{"n_layer": 8, "balance_loss": 0.00223, "head_dim": 64, "norm": "layernorm", "norm_place": "pre", "attn_scale": 0.125, "init_std_qkv": 0.0199, "init_std_up": 0.0199, "lr_head": 0.00768, "batch_tokens": 65536}
Below are experts of layer 2 (counted from 0) of a mixture-of-experts language model. Rows are named router (the router's row for the expert), up (a neuron's input weights, with its number), down (a neuron's output weights, with its number) and show model dimensions 128-159. Each number is 500 + 25 x the weight over its row's rms, rounded and kept within 0 to 999. Numbers have three digits each.
After each expert's rows: "comes before" lists some tokens at least twice as common just after its tokens as in all text; "mostly gets" lists some tokens that are sent to it at least half of the time. This comes from a sample of Wikipedia text that the model never trained on. Tokens count by the router's weight.

# expert 67
router:520451492520522500486521455506468504513499464493479488523524494496458537494483470499527489511498
up0:492510495575488483521492556519461509497497480496491512525514488480513504526482493501485551503542
down0:473512506496472523500477475513500489454515437515541464484493475501552531488471512496510513475508
up1:475506520494488493460533494483496478552534513498470536490503510465468514494465500521529474526532
down1:500475507468489485455526490506518492490488486515498479513486505541514502495491496504518487492514
up2:493536478523475534463510478491515471540519502551499523511530542536507550481526513488507490458508
down2:489482499501577505509523495484496517499469464488509483445470507447519536519530530532526520529471
up3:475494477521510440453482477500540506543489509516508549485498462513509529509448484527534522459488
down3:493504520493479477510526491476509522515452515476563523485497530445485470488509515453516502507486
up4:499542514532525486489515487523505532542502526539552477485467475503473496473539447500469476456484
down4:497491478515477476504528458557495484485496501521519502526531506507517509526507477533532478558514
up5:499534524540521498496533475523473512564510514519473483474493462550537515553492427495489504514462
down5:496542528510479478521465504462486507509453503486441525484550507530467506473514493496470521479475
up6:497504476511506524491484484518468534473460464493495536508509492511497494496457502514487487458496
down6:481502552466547476480488530487494489511513555505471518470476507528514507499474513469526474462507
up7:475508524438514524536539521491533481482524514523511526508478516468516506474490489485462498460503
down7:511505531543527521522477531459452504541489536521543459550478537501465524484509478456532477530512
up8:494492477524516521520519528513488507517496516489509513554487450486493506466504534490505515512486
down8:502539487494437553519506512490558474518509487494525514453456488475462490511474514479517494482493
comes before: " the", " be", " ", " a", "ur", " re"
mostly gets: " to", " f", " be", "vol", " would", " could"

# expert 1
router:549485512536498508479474491536569493511505521480496484562453489471495534518472485491528497502495
up0:475481485498485491499457488500542446512512485485515511492478509484476525527490550525472500517527
down0:512524574470527515506486515515464514533475498520513541478515520511493504456507493511531499457483
up1:516533504478505494487519465498512473511450512502478457467506514481479520498492526483525516498496
down1:504493468511525464514523526541500520496544550496529529517476504453507496548465521530483500490539
up2:516479527452525540510509445499505491481480492547473466507498530487526492512444489499513504526515
down2:509560475476491473461527536476544512510501465473500486491521503520461508509491495457539525470484
up3:520485507537484504499490545521517469535508498454477506457510535520454477507512502470552510450431
down3:481491515510514487563458537484537538483476503484518490513513512567526448489574490519547490521477
up4:513493483481509510529503474516546474503468483480441484496475503473497552549520501517496487511492
down4:501507479531496500518509487509477514494488496496537521518502515528519524481513518513545499475515
up5:479481511513456488497488508459519525537476486500488525513479509501465507499477524502496523462499
down5:506467478472487473494554469485522506481469478492525529498514510493503524472467522492459497520523
up6:514517502506513501496485508489519494524509456519490499494482516463465533511497478481440515439484
down6:525514475499523479462524450499472500478486504508510518508471509476503494492520529522452515504501
up7:506509553528484505495473503538491465536513487533511534533479527486487470462479499534475515480449
down7:480504488529496515493530503507453525510541478469524518486482510450503520501505507439471502511517
up8:521541502534511528498491466488501488505499520479502475525532518481465521524508492450479477519485
down8:519500479501527500471531522502498507453486501505514519512499456519457518521543518535455506494515
comes before: "s", " of", ".", "ball", "a", "ro"
mostly gets: "ice", "í", " Time", " goal", " App", " base"

# expert 61
router:499486519491539498487510494544481528507494515489471476526514490492501530547483498485485462487510
up0:500483497485466541465536493521502519527492476479496514475480470464501478520465478508462496496537
down0:460479541493456509475439526472520461482463520474494515496526461493517530497520524482461455518535
up1:479501444514486474500483511521524495528498516486482506483521534498515516531501480473501514462488
down1:515473531496514474526467509503509507489505528479503492518493523496502535478474508501498491522503
up2:494494514495493483500523468510500454484498500488509534493518507520484553531488500518473493474477
down2:520455530471507503463495513512475506492531497490488523579532503468503448509499487475478537510516
up3:479513464498515464491445472523452484496454556546508482478461529497472495487518516443488473482512
down3:516483466525555444496506525516482484493507488483508470524529538475553527549529540486478492478484
up4:452498530478523491479484529521465464499512518533503483475545507496543508508499484485488511500488
down4:464518489542513533507496535529449505457538507498488510503501458445466453474519534483549519479484
up5:479494488556464510494520459507487492522463533536521479522497475531504523511487513466450492482533
down5:491504520522558504516489449551517479497502523478510486507471522553528486552494501512510493472542
up6:480487493507478467488443490520492484496455501508495480527519485490479483504502490484531474495461
down6:506527556500496496495490527502488492440504505468517509503505481475469482483517510494487495474473
up7:496526514532483499567479510491521507472465453481517505511536494516517519503534493477510460507512
down7:482533493467519470482527516470490537526489528506525500504496473510515538537489507530533476452516
up8:507486497483475566481503492517519511527478479527482528499516461551446517519501523516513479513505
down8:495490470504483525461504493501500582494544484494501538495514522456479573499489497482518482492486
comes before: ".", " as", ",", "ong", " of", "ation"
mostly gets: "r", " such", " known", " player", " R", " 2015"

# expert 21
router:524463527519559497529504447504462531519489501523494505498521522482502574505488497478502465503488
up0:522519514499520507551503468533491497520487474490465486493504517516516542495485510496482469521545
down0:479485497512466520489473512512520490492446511490473466516484516502472530470476506498477513501504
up1:489541481518538478540508462519506534480512501498526524500516547457476523524526494495523490494504
down1:505506489493515532495493481477482530520495502464507497503474519454477499472504503492475496499475
up2:451477490504502525531549478509491520510509502520506520477501520506514483464466454460483514458479
down2:516515535492460526496513492497540507490489496518518501505524457483502488490517496441529495521501
up3:467495490456457477567469489497513541523481496515470494500491478489466513501503524497484525474538
down3:502536490480529500493496482470475511530480530546536491465517488491428522484481511524492490545454
up4:515452501462454529504486466477506503527455499506521478514498495490492540512495481470523473489527
down4:479525474505500475485504525536525466500486449500476550521507429496513466492483483501511505475504
up5:525496501475505485483529482515504517491497483538493489508500520488538486466478530517493505506524
down5:497504526492509520498534497492510515538494515492500439519522517489477504504490489476477519519528
up6:531508468471499511483490487519491525532515490485486467542511486490473521513513542467503483479497
down6:552498457498509495496495488463519492520529487515524564493481541494526474552530527504547483462483
up7:497499510506470470473458487525512502491483515534490501478512520498492475466463498441514529518508
down7:486508507493474529497515483485509525485479493483477514479510523520546479483511558502513442493459
up8:495502479525481484473465508490504511479523499477487491483530508508559519481483494482432505450517
down8:505504496500493467484523523479494434487534489479513500485503501509517528518464531514541464522501
comes before: "ip", "s", "a", "ular", "an", "ic"
mostly gets: "ic", "ist", "tic", " American", " Indian", "cell"

# expert 23
router:510485516517549542465548465503547507517493456489439483542478502472454494516495485516538442474470
up0:503531474489521485442505470488556494497537504492493491539471493486524505483467539451499477493511
down0:486518502477479499516552523496440523490543491503475553539490549469466459518511488511525464498464
up1:484516496502543538487501477485533483505480512516499442495491492476489487514516467517541485536488
down1:458508500485512536495502511533471494524534510481506522494530548498485500505485467544432498504525
up2:522508498507530541461519451514517512487471486543509476473464492492534481486502517507467477479435
down2:513494453487518538482484476489504498440488491506502481514473550490473519492530490509545510505536
up3:462456515489533496489458495458505514500483447528478530516464512461499501509496540500542486457521
down3:529475484473472504459492509541454477485526494514507450522479474480523491493492472550514494529491
up4:487460528504483526517505488523515501532455520543483495558528480518474484515518470476497476541505
down4:532522536534483468504468498500507456499444481487506488489479500534510477508548479487521481508481
up5:501462515494507526503518500522471497519465494517475523528491491512487517491449457487515461515465
down5:503464473524509495501491554489509517506448479527465490492452529456515476492491463510503527508498
up6:538439548487533484489510516508493527493505500482492520546503446466544546495480467553490501517512
down6:529521494546495486489520498451567512472518519473473483488499513555510500531501472499499525496538
up7:486507456526515532491499503503513541490494516496433501487511503467491466471521513490495484467507
down7:511518518471498528480488540509537557483522498527449522507471513508524489520472498536538531503523
up8:513511523517529501498530472528514490526477446494487493492505486457468495505523491497508446506469
down8:507465512514527518443502506491549475444539471513481500551505493511538536483513487513483495487460
comes before: "A", " |", "e", "T", "t", "L"
mostly gets: " For", " On", "On", "S", "F", "our"

# expert 3
router:504496512537531500522506497490541508548514509501533462537504524497482515545492508452483479489452
up0:526557513518555510524502506503488472496506469508530477470508513512503504520488490517526480529543
down0:507516533499508520463483488519461514487488532548472529504477495525500507501502516494482511514510
up1:519531528501490542453507496508506475546481520519532469492488496509462456493476493496517500508506
down1:480554533479518474459485505480482554510548526496461486542507514501494500542493509518470489486515
up2:525489495522488519472509504453485459545515538488529499502548484514506469523515464477484494512523
down2:529554485499487504555510509477521505518519466492476529527530501491524494488471484517507484465501
up3:531504477518494467461499507522518458511486455456484493514504494491515533496498480544479490504521
down3:491505536533549531479505503518524528509486496477552502504516517519490466537525487497483507525501
up4:493477493534494508508503492482521516493527496467487507485537511535490503503506508477527526506495
down4:496540491468500463497493521486538463493506474564490495473467497569515514527486470477470470493502
up5:472514517528500501550463440525487476555481484510508464537506489502526469534522486462499490502508
down5:461510460506479533529522477484496514512466491468507492522539455528503520495551475473497520516486
up6:481512473519443462508567507509514495548524512498513491504503484448461532523502537506497517507458
down6:478536459523501472498498506452525509489518488493503534475453550536543525465466503472484502514496
up7:506463483533535515496519507532486477522478497517498499513526531458473495480536456509478488454496
down7:466504474533542509497488504476491530555494506502527498496540500508507484509517552509498482515461
up8:502508512510524510549514506529519502530524491488498503525499508513512479488457497491485482508520
down8:535518509520495506532513535464515500540511477494507498477458467511498483506496507525503546463493
comes before: "s", "er", "en", "et", "ing", "y"
mostly gets: "ck", "ight", "ung", "ill", "log", " single"

# expert 71
router:502489498522478500497466489515475521498470463522463522489530483476474541489502501483488476512472
up0:481482524526466505478493455509489525474514486484488521506507546471493502510536524537478507485470
down0:508447465505496550488495520492508464544480488471527499487525479483492519451510474500516514495496
up1:477451478515537499512487462528483457497494482480503508497465490462501484526527455470479495543483
down1:496525495482455530468467511523483550510484502539498496490491488518491508450496517494524501464479
up2:488501534471475506491519497470501482482543463468469487501517496467539525500450487505477503514496
down2:497564521524485526504523495451460538481524515499498516451482502482435504478548506485502469512480
up3:528495522516477496533457505550487485515512470480479493552547538541500494511489471522494470511496
down3:544478506500460573483504477512502516508502492506506500499537505427514476462495517469494492492506
up4:489496524480494514522497463478494498468537480502491485499551499481500551495514516490502501477473
down4:477513525493486509464495495466494485468451536534511464484496467483497474530460495511496515476461
up5:532479509544468505515495464484487487494488484496527521515509513450493554519516516508518505469492
down5:451516523458464514530499511484520502524500585463473551478499447554482512489481514463477469486512
up6:524459489528529502482487512513439531508505484478512529454519520474469496460474510525464450466512
down6:481499466495477549495504468481503530498501496503479482467541493523493500523478475509506499536498
up7:457543477524456477498504502515491475475504505509537480515519533496495532498501489491512520486479
down7:513480504483487515505506457511542444495497475499501501511497472461516498519528489519522473523465
up8:482484460513468497487500497475489480523465497498504556520516498504467506486501510518477549470480
down8:505502503486481492510474492517494503507496482474508533495477515528511532486499463527518496509521
comes before: "d", "n", "age", " of", "der", "S"
mostly gets: "man", "ttle", " State", " state", " Man", "General"

# expert 36
router:480470539527489490522521473511504528510499536473482500510474477483492530516474469522507469478485
up0:516492523496455523525526507496469560544537505473477475501459476476461487527521457492502519518487
down0:524507495497540483542480521477499491497472472491524483491474525553509514481471474528532532462438
up1:475481508504506534481497463500494507470509547541489463538475485462498488479515491489513492518480
down1:450488503492492476496533464534468482505468527519505515497451486490482479448488476465486505489491
up2:526502534497511533488522527501458499503508484481460518494520517505512486487497466499558506466499
down2:504507485496513470523518511449547490541528479497516501560471530507472506527502501491524511513495
up3:495537500465501510535482515502507457495512459482525514531514494512465512516554447494521475484504
down3:475501528540495495518466471508521514484520507499490502497479527482515524510526490493482539499474
up4:510490470519428487490507484527497475521488495491521513459481507485500451507503478479559462532485
down4:486493512477528526511440551510497465515518482477502464502483569498478539483496504538530506497520
up5:465551493523512517507491504531500474525502527521500507452512558513471480482505468460513479498497
down5:496498459544490508469507511497517529488553498470495520494479494437465477490514541498509504520476
up6:493510444505476484511509484500524530469516498533485480472512470492458484494457520561490458505509
down6:462507503511499507491509437542554519543496508511481525492486528489468474504480506464522509478516
up7:495495484523489496511508450519505565520552481495498525501500453507457477503538525521499440507475
down7:504469508505463490523488507485520476513522479482518494499489510525504495482520511524511493475494
up8:510463470472478535515511457505495476512517540456500499489502495471512514503501500456479511529502
down8:506462503515468514472509490511555524527457457505503445542512512491535481457504509525496508490458
comes before: "\n", "ish", "ar", "ina", "um", "d"
mostly gets: "ol", " ==", "l", " very", "л"

# expert 84
router:535503517506500483508514481546508485508490530511515484500494566482467519539512502471522502464505
up0:514522485529502546485553500533483512516542518496512464510489493509479493528519506485533516461457
down0:507487472505443534500451489506510469463511500466497439492481531463561528502488516519531495524520
up1:477535540512518475464530464501473491526507551502450502490511521445485542494485509465518501448504
down1:436528499500523524495530488465487500504497519451514494495515502495489548525503434506509472498491
up2:475521508549492502507505478526496503562501526501503491450501509478498501487509509490485443502498
down2:495514505493534568507501522486505508471494500466490530503477489533470500529479491489484523531469
up3:518484535513504494488497487528474484529507530482473523547506477491487475536446471491508504527496
down3:486524521445498454442469496525476494493451522513493513549501507501504495510485507490526462483496
up4:507523521504477516488516463519508493505497513522508481508504469522507534491469491505489476480517
down4:542473522518498481538503465491534483519501523486513496456509492529508463519519516482481521507458
up5:475523536502518483524481503524506527484485432494471481479531522480481491480521493489516497514477
down5:477438483521492542534457529514510539536518550484474517516482510511516542515513519542486509535496
up6:465516508488506450528545502504456524531510501456450517482507515458478497569497479469514510474516
down6:488476497510507476480529492511452502535527505495473511505534516480495471497512552483493481475501
up7:536524515532513467490536543539504547487501518504514489486525475506489516517460522513472507482454
down7:520510477500556504484483555477553473488503513515500479464477496502515483468470467510517489495517
up8:496513530502478493585537460548486490534551536486508503503489479486483487511490529533481540492499
down8:488521455493546536453482492542505509528443503487454493487501524493499455482521452515462497499532
comes before: "s", "ct", ":", "o", "pen", " to"
mostly gets: "de", "ide", "ue", "rop", "ite", "way"

# expert 41
router:533494503509496556451531505524513530519514552527442511505510460491503523526448478498501466489466
up0:492530518513486484490488493504480526481500512491523507519477499484474517470482490524507525514512
down0:512482482495518548510474456525508499535489510528479520516529481476475497477459508495519462501499
up1:517475511522473523475532444529514532514477497512478462459479509502454474484499498522461510479486
down1:470502508499487536481521441557506541535451474524519500502513515476492514481481544497507448491506
up2:490466527510501477536520524506447527503516546499508519537508528491503468518560520472503550490516
down2:498492505462513508502442507525525468487515471507502481525490503453461530500543472523512494511454
up3:500486470521532507499510487528500522517493508552524488523480508521502517496479526501502485526522
down3:446486534478444465500510480491495511486502544519475492522528465501479496526489473472494466474495
up4:511490469499473537475531498517471476491499494537535505512578508512479500503491544506497510486459
down4:471491520494463462499459500542495533561473518478486489507479544474518508508505503487497512502436
up5:471518523534517445502487473511540516523522526525490538500472487508497499482498486535517503477471
down5:488507502524516520470488426467481482517548509472515492504516497480523494506451464517510470483521
up6:522476500469466516531529496487528501503498517502501489492503510537505515552459470530496494482546
down6:509521513502468510519491500501488502518502550482480511486493500525533526499478511502459490548504
up7:500498484469520507488526501468457504469490525486505489504501481468476473519480494515488468500493
down7:520501458497534459515552524475490514487493514489528481550544464531485481515498461530523469497484
up8:456487549519530486488510492486516522516474506503457469516488479510498490438466549485519506465503
down8:501446522523506479464521468501515482536467487493477471440530462478503503511489492512508499533506
comes before: " ", " first", " re", " f", " second", " st"
mostly gets: " the", " his", " their", " its", " her", " this"

# expert 17
router:530486514523522500514500488484487530511548500503450510552482538480464525491460496486509481475479
up0:481466491521492485493527537524505492514486468473498502498489545461481506505508470462480505505491
down0:477509531514474538484570516569505502474493505525511459508483506548476556517494504537463483506553
up1:471482515484553527511508462499496475522495465544469528492519460525478463534457455492518504522548
down1:474522511479505462517511489526485489523474466518526474526478493501521522494496515496540513453459
up2:485530483529435524506484493473483541512519508506436511484506492493480535518504488482517502508509
down2:483476514485467519500507488493477497484484480514507539462531486514488422457465491497473473486487
up3:477511528515485483510510469519515495522547508515496494551509486520483503542472520540518500491487
down3:453495531495455519483473479477495514468484527461514511479496463524519480515490495527512508502501
up4:517492471487474527523542503525523511532490488489494528520481515483465498494488515512523500517486
down4:541465544486486563474498439481528493458477500511503479482485468535510473480487467488517513447488
up5:515519497506493495499513486490483492531500496502496491499508497544493504480541503482454471503541
down5:521526495481514515501540507505469484500498476490507532540507470501477478493517538504496437473513
up6:498530509461481515490503498525504474509494483504472573500521503551456514502494542490482476502468
down6:461495504468507534523515541516509436509527512518490504515531524511517476439476524509524518467502
up7:541559450502471505529513449502501510487516537484552466516509484445513497494508494521475533512482
down7:548487490526502446499530477536493508473495483517528509529458468556486503480491453475515502534490
up8:484495502514511526475515462487414478503518505541489502489478498512486503471505516486526491465516
down8:539511498456503529522499472530525512498536493459477495488492496490492487504510541464513530461478
comes before: "s", " States", ",", " Kingdom", " (", "'"
mostly gets: "'", "ton", " United", " City", " Town", " Team"

# expert 10
router:489442508484506494487497488515532512497506538500494476496498492474481526541498503485467503507486
up0:525472544469514506458528449484495486489515450539514494486469477503567497495479486508503518507513
down0:491511494467534489495480488487506516479534475477465490535472492505475498527478481485495526496505
up1:523527484546505518500547507475500516512524508494499504498503484479510471536470526506473479487519
down1:510485533480469485518526472542463534520517520549458419539509529556528488493476497505481528459444
up2:485516525513487507515536505484493495527506462468545523528529476467515534509548521565495491508496
down2:516544484479500500536505515494462498495498489510512535458502545536483488478500530502494500515541
up3:524496469528490486457454480511472516503504501554514530499465483472476463527459478492482510482467
down3:497502480456539538484523512521505484471489460473512459487475506544469489477485496518524476496472
up4:514505499492472438520452536478535453482466476472503492480484495505520496481539473481464543514560
down4:516480500495488508515495498500482502516528510489533490508517480543480517476487519509493503507534
up5:497528546509507568511508488460479479507534497502490486499496495545481465474523530496504479469472
down5:469481461485487480493487522462482479523476515470496525551459518448543519507495494493506484506467
up6:537537467481485485500520543509517519468471501482518530510464555453488498462510460486550538478533
down6:514494507498519528479492523466486447496538496516467475472524469593494486527517527503457475515495
up7:523502498481543516494479517511464492485491535474489529511533516470492445522481523514519510494502
down7:499505509492472473517491539516504527527500484495527485532512497477483560499519489523493498477543
up8:516520515561528484522478517510477526476488476463492473488510510480495529530483484483438499522524
down8:535512521527502501518503481540499503475532478498533515482491508543468566500505475514459519499534
comes before: " the", " a", " 19", " his", "ten", " 18"
mostly gets: " on", " during", " into", " between", " from", " for"

# expert 59
router:497494525514557479483488490565485515524518501535511471492515504451489508565494464471493452503516
up0:517475465521520488513463534504499502511503483491470502558463513482455541503490468495502484531534
down0:517496483501509512480534495491505530479529458515482484524484551497458517487423497473514489460511
up1:533486482508525488561527526488484528489471556476533526487500506489480506463482481502508514417502
down1:522503544482518516505511521523498508500473512543520466512471464526505539528522474476493482493523
up2:537513507548509512476474495495511517467497503548474510493542535491523490456543510522526480493493
down2:533469473516515539454503480474503510456514538467495488503495497504517468525488481525510508469477
up3:479472524501550517466522538475472533486523502514502501503494523433446527500481444506540477471478
down3:549503483494473451466506506489529525516462508471463495479494532517501502481494517522469468505488
up4:516486530527526495499536522441471503492516491484478543506490517453484502490472527492501536510489
down4:474528474473462484492545482507499495475479515499546534487466465548472492440506484481555503511490
up5:473471458524492498497512479511500479495529507506504489491515490488561512484488536525510502472517
down5:508536495522532494495441479462477458455483512515517494485518492505497491500506508493503504499535
up6:493513526513503494563538487496487493501531503503518527515507513509475511513521504528512470520528
down6:503481474493495490524446523499501457536480526518490511494532512486569518505517544478520488520459
up7:507493496568458489473477485506459470519520521489513538506528446462470501533465478482536525477525
down7:502480495475442510507495478490528487522506499559516496525506507473505514505499481503512521527475
up8:491520487524458502484481492503460503496475493450472487478513556443444472553489457515480482478489
down8:488494457477510480524493423518487500485480502488516490516513552547488495484453513489519493475511
comes before: " ", "cc", "c", " p", "rm", " new"
mostly gets: " a", " an", "h", " every", " much", " another"

# expert 22
router:528508506508500546499490494533520543517507490509459468566518527468494517506497510506511522543471
up0:498478576505477543501507483516510503547513506485531469516534521501537537541479486485474467537484
down0:499482461513469500490456526472464501550490485493484470552505539529522484472536546535489509523423
up1:469530520500458530543515502477458502550488511498525475505504516516524525499490501503488483462511
down1:494452511475555472466479480497530499520482466530530501509494501467480521497496518499535483514538
up2:481490506530500481459490486504526509492509479500499473472519515485516503492549451530525475542456
down2:503538498490491506547456459509506501452480531518513456466509533534496500486443500517473526515522
up3:504532453475472522502538503508511464514470471546451479506512531502499518500533545458487459476497
down3:480500498477474501519508475448524498474509489469504462452528492503508459518516438514485525531517
up4:548458508504511514494500512476494528523501527484471457523506482468478537525498528518485466419452
down4:516508469533467500475478501498501513511526510500495533491519510512486524512479468483523463420480
up5:518507517558507463496513500533507504527529516529473511488496537464479472513482508509515483521493
down5:527502512503495512513466483529496491501487508512518510529514519512524484485510466528492488522531
up6:473510490535465505489465507516514480514467469448454504514539504487469501512515499482498501494549
down6:542453506506496510506482517475467506524495495460517514517534496513520503489474501540460546493505
up7:477487483507515505544480497507512527559504507494544516531519504481461500520454541501492487515497
down7:511543505480490535484505533502562481529482510512509511537514493501501461534515502495495493524509
up8:526497538520494535489496504512490464484485479511480517495490510503549491448536482465467484511469
down8:487532526467457466453543450551510529497483488483519489547538478518519476470548475512512471499518
comes before: " the", " a", "out", " his", ":", " an"
mostly gets: " by", " with", "=", " through", " including", " early"

# expert 29
router:496515525523530527484513487487447496508532467459486449517498528500498501499477446471461487497519
up0:566476488555525498512484535531465520486500499538498501506460475478518481501478503475456489452499
down0:529493514448481499483493504525454534488524523514488543490528552457541508510507495506493449535499
up1:495457516464518464464474535486499518492539541485492462514490508500508505475502554484474470514510
down1:476529491494519508531506519481508467514490503490497480447491495548550521473525417493495519522537
up2:517521487472519510538510526481489487461482483474440470466520481445523477520494502426481499514490
down2:475461531512455505503482459496489531542491475526463468529472517469484480496456492539527483474477
up3:454460481490484509494501518518500506499488525493510543507488535490525482502512477525513493489516
down3:522461486507499485520525462426526502517450508521470505498565489515515457526511479493529475479477
up4:468455531542504532455490513510491530494499493488521457505513541506512473472512516548468469482537
down4:504496489478477496513514522485503498509530469515515500539534507453536525544475538487547468485511
up5:491479524499491451519439510549556517480489485505530468531486484481496489481488511447512466536452
down5:510477474514509502517501579527531504483481521492502529510515521471510515486544453509513501466493
up6:492542473484497490529487484495477501500530536432496522479534487460498522527511485494514506506528
down6:477533504508556503496452493546439478475477494550484538528532499500510499527511512495495528543500
up7:526512555517471478498491492527529511507533484521484500524490491506528512511476518522496553548513
down7:540475446515498530492490480525455500485487513494492505506513485504484464474507511473494505521488
up8:514532503519503502499545514542470463537504512488508496466519529503482463511463512506513468525498
down8:536451555479518511510470473511454491519481487513478505507510510453533550510516499488497497553487
comes before: "ly", " to", " of", " by", "r", " in"
mostly gets: "age", "ad", "ted", "cent", "able", " most"

# expert 27
router:519469551504501529477491493506530490491557504484510483493505540473472456499482479478502518504493
up0:510510522499534520509508525488497482494485548465440506465489511479489542523474455533506511539497
down0:514503485492475485491491497462517502492514498493527518470494511482493516500479512476559490489480
up1:520485491511477523491522474482474534512499487477506488500531460482521554553499451534536496519524
down1:448502482467502511505506486522499529520497517497487461500466515505471553498436442509513488559499
up2:488473550524465523483520548491490534518524495536481512506485484486525513487476525525456458459501
down2:504519520502517533488545507489479500547513533487512487497465494504485481537487491512503494516506
up3:494533501509475526546483462463486481518534477527486486474515543515488482498553509484484472498484
down3:492533492518506467506513473494509494514478480484544502502546466478477463469499532512509506553549
up4:550518488489474496463528508524506515502518501480510475527478489464501513518471519494489475525534
down4:526521485517513509498514503502499516484484513514509488511444496505505439516495513485472498557507
up5:461487477520480494548512522505520501513503476514528484479520494535504487515533484484533485539489
down5:495531485494506503539478491504522506496483512507479539512551526496523496526479501534499490472514
up6:521492479520503505469535525492493530528525539467516503507555449494519518537494477513458525496500
down6:514501536490483474517461485493565519477492539498523501519505466510534481468495502460497528494508
up7:500483503510479472529473517505548501518481487492492484485531499505472489477525474521461512496523
down7:481480521516499515486542482500445481521538523502492496502528452500519508490505511506519504485506
up8:520477495476465516486475491494517525481480516501529428516504494513471475467469481536477491458476
down8:547542537521538488500494514461505516529535526509480458501523535549499486497509471484461531499492
comes before: "d", "ity", "t", "y", "ic", "e"
mostly gets: "ak", "if", "lic", " while", "us", "ough"

# expert 11
router:478480487510519470530506458517531495527518493452500487509527474494485477509455512465489505543501
up0:513473515491467459515510507497536522530555492473499498514480454486486490551499550503518462524509
down0:502530532502513494527445489485517507491519490504484517556491542489486493543533478502516472539524
up1:500512543532520493543508502474539528479482546500560508532507455450466483516462479488510501500468
down1:529504494519456533514489495497500472491488516477491518487483496516458473498515533513529560457491
up2:466518502455506511498488527520515478519509508466540533487481546495509495513483463492482495506528
down2:500477487510521488523469508534488530538466521537495525515501456477483511493498486528502539514528
up3:497489504492509503526552474538513489518563515490489443505531511457475509488555487469507489488560
down3:511535514494497508494469509458499513456478461472467547486512468507522538442520494476475516463515
up4:502460505499482525489542542502504536467438445518520473466501470498477519548472502491495525496516
down4:481514503504477547497468512447492503476495486519495511481468488517489528473510482532494516500502
up5:476503482481499492488515478509497523498510496473438487509486476525504488493530463463511459503504
down5:469436530479474528513522506499499420500533533504497538476517509514467508488487531502526472477496
up6:525513484477556496478506491498520501477483538520493499529503520516518501431523506521497517471477
down6:556508525524489456536478487512437481491469529473516462477496511512512486537508502487494512524475
up7:480498487446522504508483535531482487504501496490479438494484501469548464532511523475520484512492
down7:504508502481488488502493497516497502485514510497540469559503509496510536532483524492499514510493
up8:456499549507530495476510457503486463491485507457536524508516475490496528533470537487495496481508
down8:470510479548525461550533489508481502497510479518471538521494524511494490477520455495485490505509
comes before: "s", " of", ":", "al", "ed", "=="
mostly gets: "ion", "tion", "ction", " number", " addition", "Career"